Weights of a small mixture-of-experts language model, trained from scratch on English Wikipedia.
Size: 13 layers, vocabulary 32000, 114M parameters.
Experts: 32 experts in each of 11 layers, 128 clamped SwiGLU neurons an expert, 2 picks a token, a sigmoid router.
Training: a variant of SOAP for the experts, 614M tokens.
Below are experts of layer 4 (counted from 0) of a mixture-of-experts language model. Rows are named router (the router's row for the expert) and show model dimensions 256-383. Each number is 128 + 32 x the weight over its row's rms, rounded and kept within 0 to 255.
After each expert's rows: a language model's description of what the expert responds to. This comes from a sample of Wikipedia text that the model never trained on.

# expert 28
router [ 89 154 130 121 142 172 150  82 107 142 112 177 121 172 154 185 121 113 164 115 113 113 138 121 107 127 110 147 102 155 138  85 123  84 206  59  99 127 103 151 131  94 151 143 144 142 163 112 124 139  88 114  79 111 168 158 177 156 137 142  90  96 193 155 121 119 129 150 105 123 166 128 120 187 166 153 149 117 172 149  54 111 182  97 131 173 168 141 121 174  82 129 102 151 115 107 131 109 124 112 136 129 178 166 128 133 100 150 144 119 145 193 196  52 137 124 104 113  39 127 132 142 106 154 120  80 123  95]
It responds to: Prepositions in, to, for, at, on and linking words that, which, who after verbs or nouns, as in award for, sent to.

# expert 25
router [162 156 113 155 110 133 205  83 110 129 162 149  65 135  87 130 136 112  92 114  96 147  83 143 162 116  91  94 171 111 101 179 166 142  85  79 179 120 153 104  86 137 110 150 136  98 112  77  75  59 102 102 133 120 148 191 129 195 116 119 126  82 115 104 157 187 135 154 119  19 137 103 159 135 156 115 104 123  98 124 103 170 138 136  85 153 120 160 144 138 131 113 121 128 123 141  74  73  90 131 121 104 139 134 168 151 130 110 159 178 130  98  78 117  87 145 136 108  85  51 142 126  49 167  88 112 102 115]
It responds to: The articles the, a, The and possessives his, her, their after prepositions, plus = heading markers in sports or event titles.

# expert 24
router [141 124  74 126 105 137  83 131 128 120 127 168 106  91 161 112 151 117 125 105  86 118 112 124 155 101 127  94 137 111  98  79 169 134 133 126 140 109 125  70  80 109 144  89 148 121  89  87 105 179  41  83  62 123 131 142 175 139 126 153 128  78 117 135 134 137  91 109  96  96 113 139 172 121 162  85 130 161  92 159  94 131 141 125 116  95  41 106 209 129 113  74  93 132  62 134  59 122 119 116 134 102 133 119  83 138 102 135 201 163 100 181 122 113 133 140 120 113 154 100 162 205 146 131 137 131 111 128]
It responds to: Pipe separators between cells inside table rows, plus semicolons between numbers in chart listings, such as 0; 1; 2;.

# expert 19
router [ 95 140  71  90 145 154 133  59 114 142 142 127  82 155 111  97 159  83 178  98 156  73 107  97 180 105  80 162 165 147  74 129 156 125  58 112 177 106 139 111 121 113 141 149 140  97 184 107 102 156 122 107  98 119 165 146 114 127  70 100 119 170 146 130 142 185  78  91 116  77 120 125 116 147 108 186 195 106 130  99  97 155 170  65 132 128 122 143 122 119  89 100  81 113 129  69 157 161 138 111 103 124 162 129 137 122 160 113 145 140 137 111 115 110  96 113 164  80 117  73 170 130 149 108 123  99  79  83]
It responds to: Line breaks and == heading markers separating Wikipedia sections, taxobox blocks, lists and titles, plus prefix words like following, post, anti.

# expert 18
router [129 172 135 123 166 145 170  85 106 156 111 107 132  23 111  77 173 110 172 135 144 140 199  98 118 130 120 144 134 117 128 108 167  83 125 134 130 133 125  76 156 124 136 118 145 146 151 123  84 118 119 118  96 129 138 160 143 152 101 175 136 103 105 124 120  88 100 116 143  98 150 100 168 121 133 163 114 111 148 150  45 128  96 127  83 135 136 127 169 123 175 109 100 148 149 123 158  87  92 174 191 109 168 126 165  90 168 146 168 194  53 167 144 144 115 118 142 118  76 100 120 148  95  47 129 104 149 122]
It responds to: Head nouns for organisations, works and competitions after the or a, such as University, season, album, film, League, place.

# expert 6
router [139 141 112  99  65 143 102  97 117 131 178 148  64 158 107 168 104 102 171 131 117 101 129 155 129 122 120 131  99 113 135 111 127 116 144 104 154 109 143 162 112 143 157 132 115 177 154  82 113 150 123 100  18 142 142 195 124 199 116  87 122 158 114 117 206 109 121 126 103 116 126 124 174 171 142 192 188 184  87 123 103 155 190 100 101 103  81  91 129 105  89 134 156 129 139 159 101 164  99  99 157 139 154 106 101 120  74  93  85 153 130  75 176  75  65 134 114  94  51 109 144 187 169  78  85 193 113 113]
It responds to: Inflectional and derivational endings that close a word, especially plural s, plus ing, ed, ers, ation, as in Towards, Resenting, scorers.

# expert 11
router [123 189  51 106  81 183 109  84 133 107 186 109  72  94 146  46 146 102 149  95  73 138 142 134 164 115 126 105 173 147 128 106 170 130 107 125 162 149 102 149  79 102  91  96 173 128 139 104  86  76 125  76  79 110 180 184 160 171 102 155 132  96 124 111 148 151  82  92 151  41 168 123 132 146 149 174 133 152 141 120  90 163 179 110  93  81 108 130 177  61 135 126 134  83 138 143 148 122 155 156 135 133 162 109 126 135  96  98 110 152  89 122 115 106 175 126 172  91  98  81 160 193 114 127 132  98  75 114]
It responds to: Short pieces like er, on, re, ion inside names and words, especially the second piece after a capital, as in Terra, Jerusalem, Gerardo.

# expert 4
router [187 135 119  93 125 134  95 123 142 166 167 110  78 118 131   0 144  83 116 146 123 148 141 130 157  92 103 171 163 121 139 137 112 121 109 162 144 115 174 154 139 102 162  67 139 121 105 121 131 122 112  42 115 112 172 149 122 165 123 123 123 120  66 116  83 200  86 102 141 105 176 169 119 154 117 158 135 133  46  88 122 165  84 110 136 101  77 170 146 100 122  83 126 146 155 176 162  72 130 166 146 102 117 100 126 135 173 126 104 148  91 206 126 150 113 157 105  95 166  57 135 119 113 155 160 104  82 109]
It responds to: The preposition of after nouns like part, fans, player, plus from, into, and adjectives such as first, new, many, several.

# expert 31
router [143 142  86 120  37 115 141 106 135 136 161 162  71 110 143  86 132 120 137  99  84 125 144 150 175 129 117 134 161 127  94 136 171 147 116 153 161 143 100 137  81  77 123 144 177 100 124  82  79 121 136  77  92 154 157 164 139 164 115 129 130  81 107 116 139 183  67  90 126  35 170 115 151 169 167 156 144 144 117 110  86 160 195  78 117  92  93 121 148  80 129  90  99 125 155 140 127 156  99 105 155 165 140  95  89 159 106 103 125 149 111 140 131  81 150 112 123  92 106  57 139 149 114 125 106  79  64 128]
It responds to: Adverbs then, very, so, however, not, later following a subject or conjunction, plus suffix pieces like -ly and -th.

# expert 13
router [ 25 113 120 136 139 117 164 136 147 134 143 195 117  76  82 183 147 125 113 160 165 156 130 128 194 141 145 169 109 128 161 190 116 207 157  24 121 188 160  90 130 121 124 156 117 146 153 137  91 138 151 119 127  91 158 132 118 207 136 150 173 142 138 106 180 109 133  77 107 137 161  67 141  85 181 120 119 152 114 146  93  87 122 148 187 114  94 125 153 150 122 117  90 160  97 154 131 120  80 161  42  97 150  87 123 169 126 127 116 154 119  82 136 117 164 113  96 131 162 150 138  68 145 103 182 167 146 120]
It responds to: Commas, and, or, but, with, and the verbs is, was, are that link clauses and list items in running prose.

# expert 1
router [127 120  81 121  84 108 123 110 145 137 147 106  98 121  98 115 157 109 115  66 113 154 127 159 119 123 112 129 115 146 111  84 181 101 103 141 129 120 135  92  60 112 176 111 124 103  57 102  62 132 138 115  78 144 182 183 150 118 106 170  97  86 161  92  82 146  75 117  78  68 147 112 165 136 168 178 116 121 139  81 120 119 161 144  92 113 132 123 111 138 113 146 116 149  95 127 123 122 139 126 167 162 126 113  97 164 118  75  93 146  82  72 112 112 148 139 120 140  50 117 183 211 133 115 161 104  79 130]
It responds to: Hyphens and dashes, mostly line-initial list bullets in infoboxes, taxonomy and See also lists, plus compound hyphens like six-year, back-to-back.

# expert 27
router [158 242  91 110  88 180 143  92 141 145 180 134 101  76 160  60 136  86 132 125 109 108 164 135 172  71 133 146 133 135 133 104 157 151 133 115 132 112  53 162  91 112 118 103 139 131 189  97  92 123 130  76  94 127 152 200 128 194 149 105 125  98  86 129 214 142 115 127 169 105 126 134 119 131 176 149 138 121 143  89  68 158 166  80 109 119  85 108 125 120 149 101 123 101 162 142 167 152 154 137  91 110 151 124  96 124 113 135  80 176 124 126 129 125 136 107 143 113  76  70 124 111  96 161 150 101  90 119]
It responds to: Pipe opening a new table row after a line break, markdown header rules, and words like between, than, both, be.

# expert 20
router [136 170  99 124  55 173 120  85 131 122 162 135  94 149 110  44 126  69 148 134  90 132 143 124 154 137  80  98 171 141 108 105 150 132 129 107 182 122 144 126  65 101 131 106 149 127 134  75  89  98 107  72  99 148 135 197 135 166 144 150  83  90 139 102 157 179  82  85 141  60 143 133 138 149 151 161 115 150 133 124  99 126 180 106 103  76  89 132 160 102 115 107 137 134 100 130 123 162 128 140 133 142 140 118  96 135  93  74 111 148 114 110 141 130 130 131 106  97  72  66 167 147 135 125 107 107 121 119]
It responds to: Kinship nouns like son, daughter, grandson, the piece born, the word Me, and small numbers or year ranges in tables.

# expert 26
router [139 185  86 135  34 168 143  96 146 113 145 127 100 137 124  43  99  84 165  90  96 138 187 142 154 127  95 140 134 163  97 135 177 124 110 137 147 101 140 136 115 102 142  90 129  96 133  74  87 109  96  80  69 141 150 198 145 171 119 136  95  73 137  98 169 153  71 102 150  67 202 121 131 144 204 182 168 150 119 122 106 117 170 105  96  95  99 122 201 107  95  97 124 125 123 142 123 145 110 135 118 125 166 101  94 143  90 105 120 135 125 143 107 111 157 115 161  80 116 106 149 139 143 108 103  87  80 117]
It responds to: Fixed phrases such as See also and Location within, plus the, also, St, South and United in prose and lists.

# expert 14
router [152 137 131 151  99 140 164  81 145 142 161 107 102 109 113  32 157 112 154  86 101 102 185 113 111 114  71 120 136 153 134 115 110 159 110 112 170 140 101 154 146 118 101 118 177 119 117  96  67 130 121 125 129 103 155 181 103 119 129 173 128  58  91 100 172 143  99  65 118  39 131  71 174  96 137 144 109  78 147 120 102 119 168  86  88 123  96 104 140  80 144 103 136  85 158 138  91 104 101 100  90 139 157 123  56 126  63 162 120 161  65 176 149  89 200 119 150 128  88 151 120 105 128  84 143  76  98 137]
It responds to: Closing parentheses after glosses or birth dates, quotation marks, and subject pronouns he, it, she, they that begin clauses.

# expert 10
router [155 188 106 111  67 147 127 111 176 101 138 134  74 129 152  72 130  66 188  97  98 118 160 129 164 108 101 133 157 137  95 134 141 128 103 144 155  96 106 107  72 112 117 111 158  99 106 102  51 144  96  63  60 145 147 193 151 184 138 135 115 112  99  86 165 168  93  91 102  48 177 133 148 160 171 143 129 131 132 118  86 170 175  65  85 128 101 107 144  96 134  87 117 120 148 153 122 160 151 158 104 127 132 122 102 156 105  81 117 158 105 156 149 110 165 116 120  98  80  76 124 142 142 159 141  72 141 111]
It responds to: Slashes in chess notation tables, and words like public, local, held, morning, plus word pieces inside names and table cells.

# expert 30
router [113 153  82 120  61 155 141  85 140 146 167 149  96 148 136  49 139  91 126 120  98 132 147 116 205 114 114 118 167  99 103 125 135 123 114 115 191 153 107 151 103 115 132  80 156 108 121  64 108  70 117  62  70 124 181 179 179 156 124 128  50  98 124 121 188 154  80  78 164  90 156 138 160 143 169 146  96 141 128 128  94 166 171  91  93 117 106 167 167  90  99  99 131 111 148 169 109 108 159 149 111 126 151 132 114 152 101 121 130 159 108 167 116  92 112  94 138  97  82  58 182 143  89 157 139 104  77  92]
It responds to: Single letters and short fragments inside names and words, such as n in Bulgarian or Sivan, plus digits like 1 in tables.

# expert 9
router [143 184  76 111  49 133 146  77 137 153 159 153  91 109 130  64 116  65 162  98  82 145 150 125 165 118 122 135 171 131 116  85 151 111 105 123 147 139  97 160  92  85 109 103 158 109  94  61 100  93  88  87  43 131 154 195 170 179 112 132 120  73 132 113 130 169  68  92 107  53 157 143 138 148 143 148 131 152 132 132  87 177 178  83  92  84 116 108 160  62  88 113 114 104 129 157 104 132 138 147 132 132 164 106 103 138 122 107 106 153  97 127 112 107 165 117 130  68 122  73 141 178 123 115 123 106  69 121]
It responds to: Not after is/are/was, plus adjective-like modifiers such as popular, military, modern, water, non, and years or century.

# expert 21
router [131 177  89  86  79 167 130 121 128 114 167 118  95  93 151  80 124  82 120  91  76 150 165 104 197 113  99 108 131 152 116 108 153 141 100 154 148 113  98 136  92  69 126 103 145  93 118  81  86 118 118  81  65 111 162 174 172 163  95 144 145 109 114 106 176 184 108  86 130  45 133 124 119 145 133 166 129 126 173 132 102 141 167 117 104 127  62 109 164 101 111 107 128 138 143 137 109 137 157 141 161 169 142 121 103 129 137  91 112 156  63 121 134  88 184 109 136 100  94  87 146 182 148 109 109  74  56 139]
It responds to: Cardinal numbers as words or digits, such as one, two, 13, 16, often in tables, ages and counts before States or years.

# expert 29
router [ 88 184 112 157  56 115 161 115 130 138 172 116 128 133 108  75 162 119 154 143 133  93 194 122 144  59 131 100 133 158 138 100 139 141 163  83 123 108 160 114 120  83 120 113 164 135 116  97  67  41 126  99  88 103 136 189 131 149 125 110  92  62  56 130 171 180  48  52  97  86 145 194 124 106 195 119 142 157 184 151 142 132 148 116  86 123  91 108 181  91 156 100 152 160 168  99 149 147 155 158 102 108 147 173 152 131 116 144  60 118  88 163 114  90 103 137 119 122  96  96 173 132  69 109 107 109 112 108]
It responds to: Opening parentheses and quotation marks after a name or term, slashes, and space-prefixed digits in tables and measurements, like (AR 103.

# expert 15
router [130 193  95 125  77 190 151 102 131 149 138 108 150 137 111 111  94  92 200 128 140 160 206  58 147 145 122 145 114 153 125  78 131 143 121 180 156 104  96 164 120  98 120 132 130  72 123  87 150 137 122  90  95  98 153 192 137 159 110 134 132  93 102  86 170 145 114 122 155  75 166 135 115 131 111 151  97  92 144 180 114 135 174 107 141 161 144 109 131 104 107 120 121 153 181 160 111 224 153 174 171 146 175 140 126 168 104 106 135 148 116 135 110 150 158 127 153 127  77  73 157 169  91  86 132  84 112 106]
It responds to: Colons after infobox labels like Also known as or Kingdom, plus semicolons, slashes, equals signs, as, including, such as.

# expert 17
router [141 173  63 114  67 119  95 107 153 123 165 159 102 111 124  91  94  62 151 119  69 118 151 140 139 118  64 135 135 136  92 104 147 128 125 124 152 140 115 126  90  47 122 126 126 120 119  68 101 106 100  63  69 109 151 172 139 149 116 140 112 102 120 124 142 173  68  99 111  53 175 130 123 162 174 155 108 144 133 146 104 144 180  92  73 128  96 133 149  83 120 100 119 122 160 133 114 137 121 179 134 137 159  86 108 131 139 134 111 147 114 134  99 113 189 128 118  80 139  95 140 164 138 146 119 105  93 148]
It responds to: Single capital letters and abbreviation pieces, such as N in coordinates, C in WJC and RT in IRTPA, plus New before York or Zealand.